python train.py --d_model=192 --experts_per_token=1 --normalize_top_k=false --balance_loss=0.00143 --norm_place="pre" --positions="rope" --qk_norm=false --attn_scale=0.125 --init_std_o=0.0394 --lr=0.00203 --beta1=0.9 --warmup_steps=299 --decay_fraction=0.947 --batch_tokens=[65536, 131072, 262144, 524288] --doc_mask=true
Below are experts of layer 5 (counted from 0) of a mixture-of-experts language model. Rows are named router (the router's row for the expert), gate (a neuron's input weights, with its number), up (a neuron's input weights, with its number) and show model dimensions 0-191. Each number is 500 + 25 x the weight over its row's rms, rounded and kept within 0 to 999. Numbers have three digits each.
Before each expert's rows: a language model's description of what the expert responds to; "gets" lists some tokens that make up at least twice as much of what it gets as of all text. This comes from a sample of Wikipedia text that the model never trained on. Tokens count by the router's weight.

# expert 3
Colons and technical tokens
gets: ":", " U", "ed", "er", "ated", "/"
router:481477461535515511499516453496481487500506499522513486511503456500484514481496459529504471461498531557555552484476478532554496515471509457484522513479506531457516458464505509511500486489566471492490523476552486502467487511523489491468510493529496516458509491478468466485484475518490494561519487485514530464479521487506507487492479533496488475523511510500506516496486517502502481480503528487516513526503457526496514509426549459530462506508508513487546486511519524501494529476496498543531523477507453524479499457454461493564513509545531485488493516497517518512468518487503511490
gate1:516543490478546495468495480527486473540504547504481523550534548538519503522477486461487524457459504553494432523472490472533476503514518528511487497506467496506517506527473512547539463486500548507490515492508523490520512475513528506473493486500491469460513504534519529511539469450506509442492475533475546528494473470525563536523485492474506490490495508521536491484529489506492480526509517499475530501489519494534488523446520521511561510486494484472467476531501487504513503487459491480478490531487473514494486489530502484464481464492493503455516505491494503468507505454506478512
up1:505515493503515486493503466501506475497550499508513500477484506527482489519502498437496458472479463522509490511565536509498532507503489485457549503517502516488571512496487510522497473493443516472464516526521534459497463518485515479511528490481446471521492491514549482527503534493499478530500483503461448518514462491500550544481475505515512512492476488490543495473525479489542548557469528456495515489544516552512481508538497551509528503467514506490421492514509509488478474516506510506479528536505536493493493503485498510524503502513445514492507512481493507485483533492481489503
gate2:476527516496559520515510513506475447456511512512501498492515448455482505527511475506499501481510478489483493482487475489531489494500507490535491515471535459471493471509543517421497543497479491510497470490519470510516477514520500505525473481458470503502510497499493480522518488522467522512444506505525492513523511523515469453459478526484516523493483490501546500519455464507480524503512469500488506508518489509494519513493533524507484458521481452503491504538521473495436543545504492489468517477455518487531544539487459476469482475525532524473481531563490470526484506548487461499
up2:494505509488534516498495471498490536523530474541505514495520495470459515477539495437475538497499498520495513494494505494489466485499500477486451509486493532487474513477499551453527501502496511485459497522481526512504453537491508493478463506534491496478597530528500471495525478550500513482513513529507478499558489461547523457497517463518487463531486514502503501483450501516498475509537448509521496445541501483511526497478528546519443478494534491495512478515513487544509517503500489484544524507492467494473497534512483526527496501528511501482505547495459489497483501518500496445
gate3:496475504507500493507443526473474484507496438462504538533464469477444454492479463515461427491520482481522504509489468506513508496527508511509518532530494500513539511481523567506561485456445462470502494506502497476484506506466541492457532482497531497489500473517490523513481527472464489514500482475477497497465524492495460480524486508465476528493473519500505504498478503493546513480514507505520527490486492543497514509518496516532513521501522526508463532526534477511485497475500514520496463474510567488481493521505438484490530470500532508491485522526473552528504528540498495475
up3:476490501460535523471486503482517449485499547505482491481474565514505529514522538479498508479531563523481494558492502516496475462522496458516461497460544517517502489498499441515467507474515521506514489534498493535551467458467496530515482508461524504545514471523509495484495492458533505454523484533502534450506490497489482528481515483482509498537497479502503511478502519461523508488505458530515550482485502486481515520487513528502479510555506473477497477484530539526449515490480478521520521504478468479513480480501495517544515524505478503570517497511510487501492472468509459504

# expert 5
Noun suffixes and "the"
gets: " the", ",", "s", "d", "ing", "n"
router:495503455526455525514507527443502507514466511494491529457509469478527494507429505528543502493509530542539528473554480498507496484473534515464518556508478511456508474491503489504526526497500499521504477497530494497492452538483482497522462497524536501499512496504520516512508502481470475503467481486498466512484520476490474497492472526512572507487519498503501524503493453507527473439483480486489556463507499503491519503480513542522483518451475507565489487491521483469483518511476499500465520492445524524481493486433447480516492485510501484515509479502496521452503522498495503458
gate0:487458451507515501508454494455503527535467496476484483504471510510486461490487470510483450498494497497529551496494472458518508462464494514492532514469502518488493504435508472530470479474474498456496490471529486485484507530523487486514499483476481475520483476525475507554456508476460481460519495526509475510495501494519511495464495477504521494506496479544479503502484477495505472508534496480502504507514560534507474476468504507507507467479473518476506528513508524474509477458503539452509506509550461471537526504534449495510502488471559501467489573467488498547493482492498441500
up0:519506526533481511485500504508536440473476495482499554464497512479474455490508488479505499501545504510497485452462467515482502446490500492467449487495486510499491470550506495536461506496488533505464469481512503550479455506523522534476462527557471508489529520457492505493516514538517510500534501502497538511491501518479479500519520502463488516440515506524474500498509460472523559475518469501478520487492485472481507495497499501484514505476488499520516441557459505471554505499465539527514513491490495478535500515493510484526516462528490471533518526499522456466482442487512491494
gate1:514494464545466503506503481481500537502470477533524481472499479525513465517494475521486485522486496519532564484523481535501539518488476506477536511503533495499513491506463486500474531517515496506455484471499514473523467499505465463497536527443490524467512501473498450472501498489517504508508489459555472497521520533495492474471502485516489522490514498526487486494553450521529481486508515471513489496552505510515481529501514479488468497479498496457534516500496495460546530535542544521540481446485510492517492468439548489510520484450527454519502490495531507446518495494492536465
up1:471449526525471499480489489452469508463491510465504496542477484477475503509525473486482471484498501488557523474549479469461498521456476485469548464507494500482555495483522531519507534482475454521489492513507499510493498535529480497504515512479513495510511497543493514465519501462511500504488507511537500544467507533470480471508490490491471515502523494465500481558498541560458526525472506495513484495529532526522518544522460484498533510475498509489496479473455517494527535490505487564482499511503500511482515497484553435555513524497530496501478517545502483500528494506525495458
gate2:490522534519482495510552467506487481472482508479517519514507520484516485469485472515532494538524470523527524471465484533577498505498549457491456536539478486488497552541545513466491522543496549506485476500519482485499460497496491512518534453568502521465481527476523464484504495514480484495494531491479554504495516483512498495508488497477548516509474487537504495463532502469468499504481486473474487474463503482504513465468542536491514517513477503519518506488469469541552521507512515506516469487484475491523448491469509503499535484506495488532506464474502471488512486515518450472
up2:505509536503490532516533524479528477471502506484492514511521516473521481483513514496522532559495472508514483484486514535509509448499526500544467522496495492484510517520479507467461478533470548516501448494497505478526463506496521503483547410530507513487494523537530511489513522482515484491483505505460517488488497480470520544512523521495497534508490476534470479486506476473481490495513488478525479555518531490501477527517510511486493494502519586514524513448497472483520502502490568532448509526519487468487497548468496517506539473481487490533453469463503482516487502506549493534

# expert 0
Line-start list and heading words
gets: " |", "-", "\n", "|", "In", "cc"
router:490527481536455447492537470486452476510475500456503531542460463515461493509502490534506455478478526518549545524509502502481504530528510482482508486544508501447521529495506490508519476487489475490488529477517451520485535551501522486477509536493447493475507534508510526504501492541492480538511492484489514537498520506462509507514538509501488485511457546458557530525514483519469496478510507499480478514504497504480477491525474510538529481483489496538447523503482485530515487506444516503524472458516546479512506531513522530487482523504501478472457548492504514498510486515486510448
gate3:480512490503486524512475482539486472509530521499496511506462527510465481510502486518514507530538473536528517475519509494574495531520482470526517509499527501462497530460500494472458488522498515471476491498477441507526502468493545514472488472487480475506489451504522513544474443523486493462493501503513509533468490445495482531499477529524501543516547521474548498529517493489471520487475483522505475506561535486485534474503504530502455500530464492495494518490525502539513436552443501515488513458478505488522500476484511520509468507471528472497521511472532478515481515489455515489
up3:465464505501471539487463513498557464583505467521492478537533448500474488505499482485484485526494496534520475482518535493478521510532508490521434466515474485457471525474483497502453466505495489473488484534507467547500518514490479484475477467476492524507461484536510544525480493466432455509497555515472495495546476500469512537504536500496469518489537502515485497501512493540484490460482483535491478510468504518488514473498509520510461512513498482524507494475482465509499476510487517503479464494515522488516434503504501489459494522501506471495526511491506459488512466465507536497
gate4:507510448508519514459484491504471527517501458515483522554525506518503491471480462530495496474524526535488502470505526491484497546520483505460492520525488530490486505511538516504501492521539427470521500512522500493484510501474498508510533502533472514478473495492521517527477490516477523515519487480504492528506503536450535517477538466499484440485511509523507514460491516508515488478496488518496521487510482499494526499514529514593513508497499510500503570500530497562509515482473446528545519461519489468541471514521500542446539516452532477475491481470476483536508467503508490490
up4:507515488528486511492485506508519515534560500515496444501501499513494499490488514538507506512547530491491476473473523536486497517486487550488494475507542497512521518513525486532533499542493495455520533486552530497487478467549471529479559536560490467518511491504583478507525486503498525509546491514514466521477489478494543484512514475533480497466510538516452493546462493523489477498493528496512511478527513487495531529475528508537520517438500542495468502541476486533487524509522480499481533501531515486504519483537504506454536471523490470507462505478523519499512462483512504511
gate5:482543496491479537494470465485489526504475480477514517482473505485508461498502567501502494479437521508503535484570510512464490533514479494503498519531540488485499477463537460525491500514488488482466528508478498477495502509496537503513503513495544504537470493479529474512483489516538495495510505513484512533536480507492467529493475505452541520555529506467489513461516522499481473503536473516521499441512518480493490505525475472517511460521466484463468509456440542500491449501492514459495477465470483434521494497476483487531471503519489490452527491487509506476498513536481515461
up5:511469510475515508464487525514536494537548472550519502541508481519509546486506481501507509488515454507484452535501496526530514513469519448498481519503495478522508478523464514485518500480523489514473474516542532512489497500500438482471456506477508516499473499502516497507535469467473535524461508522475504471511468496485551494495512481470524536495474503526484537494484475545495490481459515500509476516481462490486510527532522506550489527439529496506521514551526474533519568501530514545482549523508495540498521462474484533502488501455491496530490502465505534533500474482528499504

# expert 4
Headings and line breaks
gets: "\n", "s", "==", "===", "'", " =="
router:475502498469530499466516479494479482471493531492530538501501526504496528516513513495518526498539503507508505475509463490530472519472528501494519557484524522492494496527505481469502482501498504527540532457524448511460491509491447497496497502549503541532526510490457490490549433471493537496491540513468454481500476499510527477489518497498509502566513498502548554473492536487513483501518516532479549473494477490452508500462529486509499508505497507493561521541514519563497536500492487502533478467527481528470510455495486474549512519486532452481507513512480474486493497487458508502
gate3:543541519505471450465517455526448474499559483462484528558490501494487495512487475521459512512495509508491530496495498525480490535507476498500488496525473497503490493513502473532524445516446470502504508473483504489522512529512497486492497541544513470482475497498514511508532506544490495529549490498486486508504464510515506528531464526489486476452454488481516510520544520505474561543508540511476486505498527475512496463553532547491507516484516536486483482510505529520505499478547500495479540455479519466540517501478502499480499505486454523468465526517483491512553472517516521470
up3:496506519534502507501450475485493463491504534507434505464466495488551451509476491522505481483486495527510521563509479494518490505452508510498567525517474526526513486517490414496489493537509524534495502496489506487489515510542504502532465493487519515524492509480490450491516470507500490497487512556497487519520444508506502475510466500483536475515474471541469493496517467529509490507487503511488506469492531474510483480494473477501496512456468503519432477497532525522529508508512506474486484461468460457491513459456464503517508551521457479469491506511495513512527524545503532496
gate4:478477525526489509490518488475467453525470517435502521540453458533456522497495466497513463499493520495529524512525513496472454499515490498500501479479514491502517540487536458480477518488478501474490530504504504507495519551533514492473458529450454512465513526511473562462501507548517453510490505497493521557455504500454497492493525532491515477540481525515486503497521499526488495569514512488496489510504485495485466485537455495496506476466498474517508503471509512510502498476504520454500451470513475474498512555502500533512500501499524484466463548503491458464507464514507495469
up4:521530508537487491504515463516496519517522473456481492500497507510458486523485485533512444478514513528525481518498496516483465508501490472495462495508482510494507546518481500503433516531528474465496525482490485481492521524497514505499476546472484470439497515523519490504434499547512440492502497487487496537495513494482495520516494548516459482513492589496471503515547501501440496519511486496521501481477448497491443486527516481498531506492502500509474508457509465540494509502476501480475491473534468478511515523511506549501467494519495468470515476509486480481465513535479470430
gate5:503536479541487461499509524545560468457498523454474509525508489460485483527546484494522411518525493529525517482537474497451511520535484515513470475499486497460512501496539538485502539463521507466522498509470496472485520502488460496480535515533476431493475498522517529505481489497574505507510514477537502509516470531467482519513522492503502454491489499482522506525505497492496513538532487518521490552508464499489492464508510481529490493521498486480481520513504459517473539490506528498527528518477554468498493513485520526487495489512488517479483528460497486509558483492508475527
up5:496490476525463459517521475474482474514512514520528491492536512446502512488487516548486516488529533490517517506473478497520456500433492515476524505520511487529495434520492494515508493524493539467493501480506473482511510459496506548502510508501465466531507490488532521522518490471490524485530512489470496464518513479479500480476519478496477525484501453512540484489557515488504449469500487484508519465453536522534527509493545514510517480473471499568502502511500542520532495571490460438514506524473475536471523480536530491497483542527506484528505484528482530525505477496499529474

# expert 6
Census statistics and percentages
gets: " |", "%", "|", ")", "″", " Lo"
router:512527473548499469540511496491513468475491476502512535479480464459487486510530490504511481477537542528513524511540500535504462467502524510473454509528495504476456499509517491475532497478513472526542482513530499516485490487494491496495487495507471475467508486498513544521479481450510512522548437477503521513506500519454486497523497523498540455496514503497511542524512462507512473482519480482508513532472508519489516493536520514546462476501498484490497533516507484516451492487466492506536538518487515491517477528501494555509530494461498484521472501415487465483537447448501442511
gate3:493504450500493464499492501481530517498509470493508463507474482469506519541507529512504509502516535472458512515468507509509456480518533512482502459518505474502494494517523517471521515478440524527558507526539505487528506492522468500489487531518494487544542516505530566505484461498485469457514465498511479523478468501447524497506485501480546478513476504480494540478498472490518498490506456538531527512476508499475477480491547529508476431505555483499491545557518532538504544490481509481559499497470495483493532518526482515491461495452519473532521513481473507484498490475486480501
up3:494502471524486484510467540503525506508494547489471493471534521472482472511499521466488496528490535488504495511452486488503486494521510488493464475494522543486487507518497536481555470548489478476492539508488524484512489502529509517504525552556519471489514510501529495492484532471484502529550509519458521451552524527487478491542488512468513462505509505528543508488525484516546519507498412465529507511464513493515536516502524512490491494515490498522485506506488529525480524479460559487540513506495505514527513534528484467498493484489517452507534511515517449465453563498490494514
gate4:493496455517505484517515479495522457475473508495527515513507501440509513520491499493500515484555505483552499486489504537482501505479527527470474503471477528509477462521516523493486501495482449507527522526481490491465479487532530498518547531532492455518482482572540517490533519482493542534512479489511533470542505527504519497553499560475510481476497491468489490476534481501490522524500491506478490493464520490531520522519464471545479491503460484503531535514478488490515499454440433503516474482464507495530448537501465530474532477500465510501499480477492487495512460483508481514
up4:525524497567509505518498491489518469467468504534504496467543461491439509535489498518524462458492534507534514465494485540516517521521488487486501520528523511480459487512502476526483517469512450542479496504523477533472452521512481492515517477507502455453472534493511504505496510467481522530479505485514530482473507513459535502508508501500496522499509465478495500494479465495533531515496458442485504496490510527502503481497533475552505509518483474522497500509492523528528529502491509514489541487478548531454492527456469487496544527460434498513452481468502493534477461477501454498
gate5:501471496490491495498478530478480540533444506504553533423505496474514515539513529510512551503529546516552486491512477518520474511508537566480524529489505526496494513509505481444536514521504509512494464486475497501513461480504474495520467520550543527500522549502497525525477502489508487501447463500503496469487515464466514502496526478508520478491500477520516556542505499516509524481463532485479499512471492476532536479484494488479494505490521506461539472487466486491507538523484471506486495480452481462488463479521528501494472531509525520469498504447485515521524500498482473546
up5:509511496526511453526521441493499540488554490485534507489493524484536472494479519508477484518532480484493497499445488502508477462466517465516490466487474464481495529503512503488471495517512486543445530538462477525516538499536506494493503459516501508522461462511511522495545464555485468483533487508530466532527479487553525477531514540500463500496511509475479484490521502469488459469504451561511514483488535485499475524501489506540535501482489476515479504478482506511490510462507509492507508486498513543522562464491509474509479514519514484461516534522574481487516510524508482503

# expert 11
Sports tables and infoboxes
gets: " |", ",", " de", " part", " /", ";"
router:459545476507469478457509495500482477485493540483473506551451531507503529516510509465501482467486507531476473501494491519516463463509546503479508489536478488473471522516504469518511473511506543523508490513483458515500547492480507484525461508489491496532527528494527492499479463470525519534536465487523510514531470488420475493462474523495535474495522509517497542518537533472486512479500515491516538462463520511475443479513516521518527507535472490505503532505491549468503478469478462477544486503478486474510479503514478505508496563544490522450511491484476480471496497507466502529
gate3:503502473476403505495485485498532533488446462556541508452481476515476501534473518480495449518525491513488485460504514466477527516494525516486513513505526494484484538504451526532507490492479504541492459502521486539506541490452492481522503505502533461504503485510518503521509489485474463477480508519518450491490563511475499487501554513474519498506484510489476503489525508503502490467475484475492495524502502508493516509455538504498546523501462487507489505475460487520510536496492446557469501498491526553503496513524495521507516480523506499517502548503513466495441531508462511537
up3:531489498508503526490487487517479470533493472538508485503503480537534489467495534533505518496542506524487478513524496508517513519487508466480511518520558456509562538481514527500505520522521453497513485477535503480522536510491491491464461528518467505475515528523539544495483554501461457475531527507457505481490544488471478551503527503492502546508493527534531502517497531496493537482489495466475497501492485479557481513534537491486491538513509490514504477460501498558501525501481509528448508481556511502513509513535507552489496484493492493559505521497454500497453487469481467484
gate4:511506489466503464450538501504526493480471530546475469526521486470544496536517474514466532495517478513485459471488510488520455487525516456485504522481446477459478495492486533493516528539526509549489499492483497523506518481488446509458491520544453521552518508495514520520496450488481522480517488451497546527522507488493493518484487491516485501507487489517488503460485474454498524510498497511471536488469478487487502500462526475512537483506503490496476512507507482496500523523485530488544511565453473502485486495506436504511505460508527500544515486514455440499527483512446511509
up4:518538501482527534504453519544520478551472499501488509505512501463512500511537473528487485468492562498494508499514503511499470532435514513515500504535528518464516444471530477485488503470517451517497476516516501440508516506521506487507490524513447492476484547475462519486480531495452520579518481507540536487464527528486500503515516527492510477480530483497477508556524501463516506486487505539505491512499545491472515538530492501529477479501479509437488474492519493459502522475541503553515500533518497485523524513509511491520510500481495479520500487515491560523486508478520523478
gate5:489515493516456519517534481454502491452467525501547479518571492495466493522466508483512536525497462506517516501498480513502467477541518490498469526509471533481460494529501490498476490530465505498484514453508508538519526526479448480459451482544496523510513475518496506508552509484509505472492510506455481496529496470493507493462492514459495456510458478512494498441472506510503473477462446476479494511545466503535504484492500463488467543513538464503505459481502498484541508492434498467482488529458521492513482462479484475523545480519489500521491478493491510477496506516517488522
up5:534512523535485480517518455483507462492480515473496454534542495483476499509475483463506477483477469508505510471518497496522469479561523467496488514504473503490498527515533507496462517498516497499480468453507506494497521528514418483431477555526467497492502502482487489468536505469518517452515495465507498501496528481461494505475497528488514449506467488524496524470478521487492446505486482480520499536532477471502501460527481445498498523539523483520538486449513480545523500478482481507519474511440533510506490487501478504498510494496493466522525476485487466446498535534483510530

# expert 1
Function words, prepositions
gets: " of", " to", " in", " and", " was", " "
router:466499483517480486529545486462507475494456489479499514468515509523470495492460504498525509479465526487515540516487527494518504500481512527511526553469465542520521499468470480512469524518497498518473534436484499518471470551464467474500500458494489555457458496478466492462494521475515468508557462521519475477473515496506523477538489533533515466494516511494540491488507484495502448524540499527474514481471467477504494543488526526489530530495484533507498500478507493459523493486478450524512482471478517529486488499473503448538499484542500539513491494531496521450483492476489487486
gate3:501524477455494543507505445501503475448473515509520479505537502518474543505511494495469515482494496484483516471484493495492490494551503473490473494475462492493504523492477549522462500528521455468444505494520481462495509515505463517515534459495493536527478483479464498463528504464510497494504529484484462482515495520560499470516518494499487470533483550509531525492514466487537487521486509480515494486476446477494529524495503506506503523470503449474545525483531483485486503519514534522461488485501471530473467549460516479538486470496480514515433542498532531498527518463495459516
up3:473485472530496504525494501510529508499502478545535510465550496490507492551472501502506529450461516518469489595510509533515527491516478513491498485508480465506497477481465476522457538530521505558516499538493508458524521531493493507550480480501540521507511495498557505499490510507466549504494543496525560467512521508504488529491469479515467493473524492461478494471498503449490483495513506501529476466516539496515476515534523482489471489508482491438499485512473529498495505492498535517487515501497535484477556498484490517492561498487522489509533467519536498502492539500491492451
gate4:499528484497463499510514452505503508458558545471517534470503492509548504470490504543463521492463538513511513434519503487496457500498527523493488518496414508472514464491520452516484448484509499471546461470490501505483473505482450477497492507518451502498497524471544512507489483488503502502522461464525506498505505507519524493498493532516514450570535524447455510516544529495494542502493515490505481510459480515523480486510457478507464466519479474489480499538498519535498510512485501489491523482469473502532486519478525498493483500519476496473469511524510495500509472513500528466
up4:467454490485511491495504522495490503500455457526482523503528501483467501496530498485521461519534491492506482514469481562506528531511475503512498479523542482500491538533474523457520563489496512560474515482504481494485510535519544517496508488494544533463507440511474476502502501516489493500486515487505513503484495480514487495482505449468488583484495484542519503510510476488504493537485505486480505496537540510472517522475545520499539517476528496495493541479506484486497530494487508542470495487485514553479507501517515489535517533492530498521503467481530467520510475449444445563
gate5:484517498460469514489499521499537506522520488508486485548498488555490516490475534466499490497504478513483525445507486488446502502528478511506508515464478508509506471456506554530470453466539506487475545515501483459497517526475492532513490530521486476518486523520532506498519497480512503490514506528501435522488554497524481540504462516523482471442498557520534494515500466517521507482508494510461488471513525480462493512501482509480537505487529508525488539524540491466503506516466510486485503507499516509484473565503526450526515508550548524466456524547530502530489473481506514523
up5:507519483485494527469509482506491502500495531496453511530521481505492485466516488488499507496435445506496524474500474452486519547497526541483518486476470490462521455539486465473474516518498489482477488504503484524469515522558466481501489471475516477483479514483437496517495507536499495520459462480510412545496515529519513567491522466497506525509506457526489503492547509496473473500493510502453505508492502498481494515467518490500549509507498451551469498465496476501496464478497512510525487490519479543526518517470540486466509490514500513479464512517508513442508524511510514457

# expert 8
Years and quotation ends
gets: "\n", "\"", ".", " 19", ")", "20"
router:480481491550469493483522488449494471506468507456506516502501430499480509471462468528539486456488528537595514519521494495503527474487493500471529498499464485476442486494494471490471524505474501517486493497518461500481530518540533496494446503490534523490486559488474530503459536501490467523482479505520538489467540501480440478476470530516522520499509489494502537491485454505479495491502505453485479516502526514533528506473498472483512557503466503530492534495482491467493523525457491509464506498506483481508522514447501512500528508533490477510484532486485517501491493498490499474
gate1:475504498467530478471507506502464445505489511448490478495494500486465516497530453521461485498487510524545542479536529469501459479491493507511540508541484548501484505488478465514495498468508498482476496505519522468497491510515484480499483534476479478561509528479479523509546503533504503524487491486549506516548504506474446499496490479543519457523521538540544526527475469489516511509535508507508497516500527489481493502525500515514537559500525511487494554523519539446503501495449490476492533503492515463506506493513520559467493524531503510474464535470473464521512506472533500466
up1:483570516456547465483495539507495496525522498512514501519479540521554502499550502479507461484464526498479477545512518518499489453539496497510459494519515556511429485525531487497492495461456490530454496501521504483524492461527497451475522505483510509498517493487519518484495481465502518499508501502518441506464457531471509529492491492493551494475508509516502509487506502448527472558503540456514508526500470518478501507492494488499485492525536517528509514524516553507500512499509514509512511508487525517458454498471532510499504531505499502489460516457438455496501485499507537497
gate2:533510497486500515514482468522487519471487527496515512486491493522500513485453526550513493496479514516489443511517495502473486537491480499474527513452469464484479500485494516499494517506451503528474512521508498482518531499495514509494486550496474526494483565501516518499551548563493541486483488522518487482515502484503512541490459497513474553477485511462478502494496475502450518551499460481457502450561478487513479505501443489500524494475462517493485498501493499472491475467487507488483494481533460470505500498481472468521470546531468490496470476479476503514536526521429559486
up2:495492555505501512518494492509496481534486512476494514493488449477466525487522520515494517476486471480468510532515500526528464497502498523486524514529481487519461456454485481505500468499483503542458510500469459502448478478476471487518489489513531521446532450521543495500507525541481488482479479484510491500527502477541444512478450473494482510521526492513507510520540508503494541504557526452463501465511528482498479515489552522545486512523499490528485530488504489492536459501491570525478503490489485552489526517473482498467560517502502435496504486516488496505543495494510522490
gate3:479519518511492492498512533472482501547505488538474491469517481468535495481486528497517463470479508522471477518528522472482480476450491501511484516475459479511474473485531482442438488476525482498496470484495525507499460472441483519484480467498524513490521506447512468546511471484520466485488472493510490481494495501518492495494491475543529518470493475534494504505463484483530468516442439512558530501512519480515479478471499474507522493493475471505443505492497464530519539472523473468516527487499468494516511465531512472536533539483488494504519479514473509468492524499447511448
up3:499513470559479495481556534475487523508454496471524521511518475437476503530511483466498454492465472496515503493501466496506483447455526505488465493494462492497496518429503488505507525491495472475568501481520482528497494484559516543506493470450504502486481487513457475520521506551523527505482514508499534499491527487499454470505492482520465529494509495518484524501515487478484516513565535481491519500480491524520485499501543464517521487508466479478492470494507505520518542487500453473506515493505491514522521511518492462537489520502513455526517564508476506478473482475453485480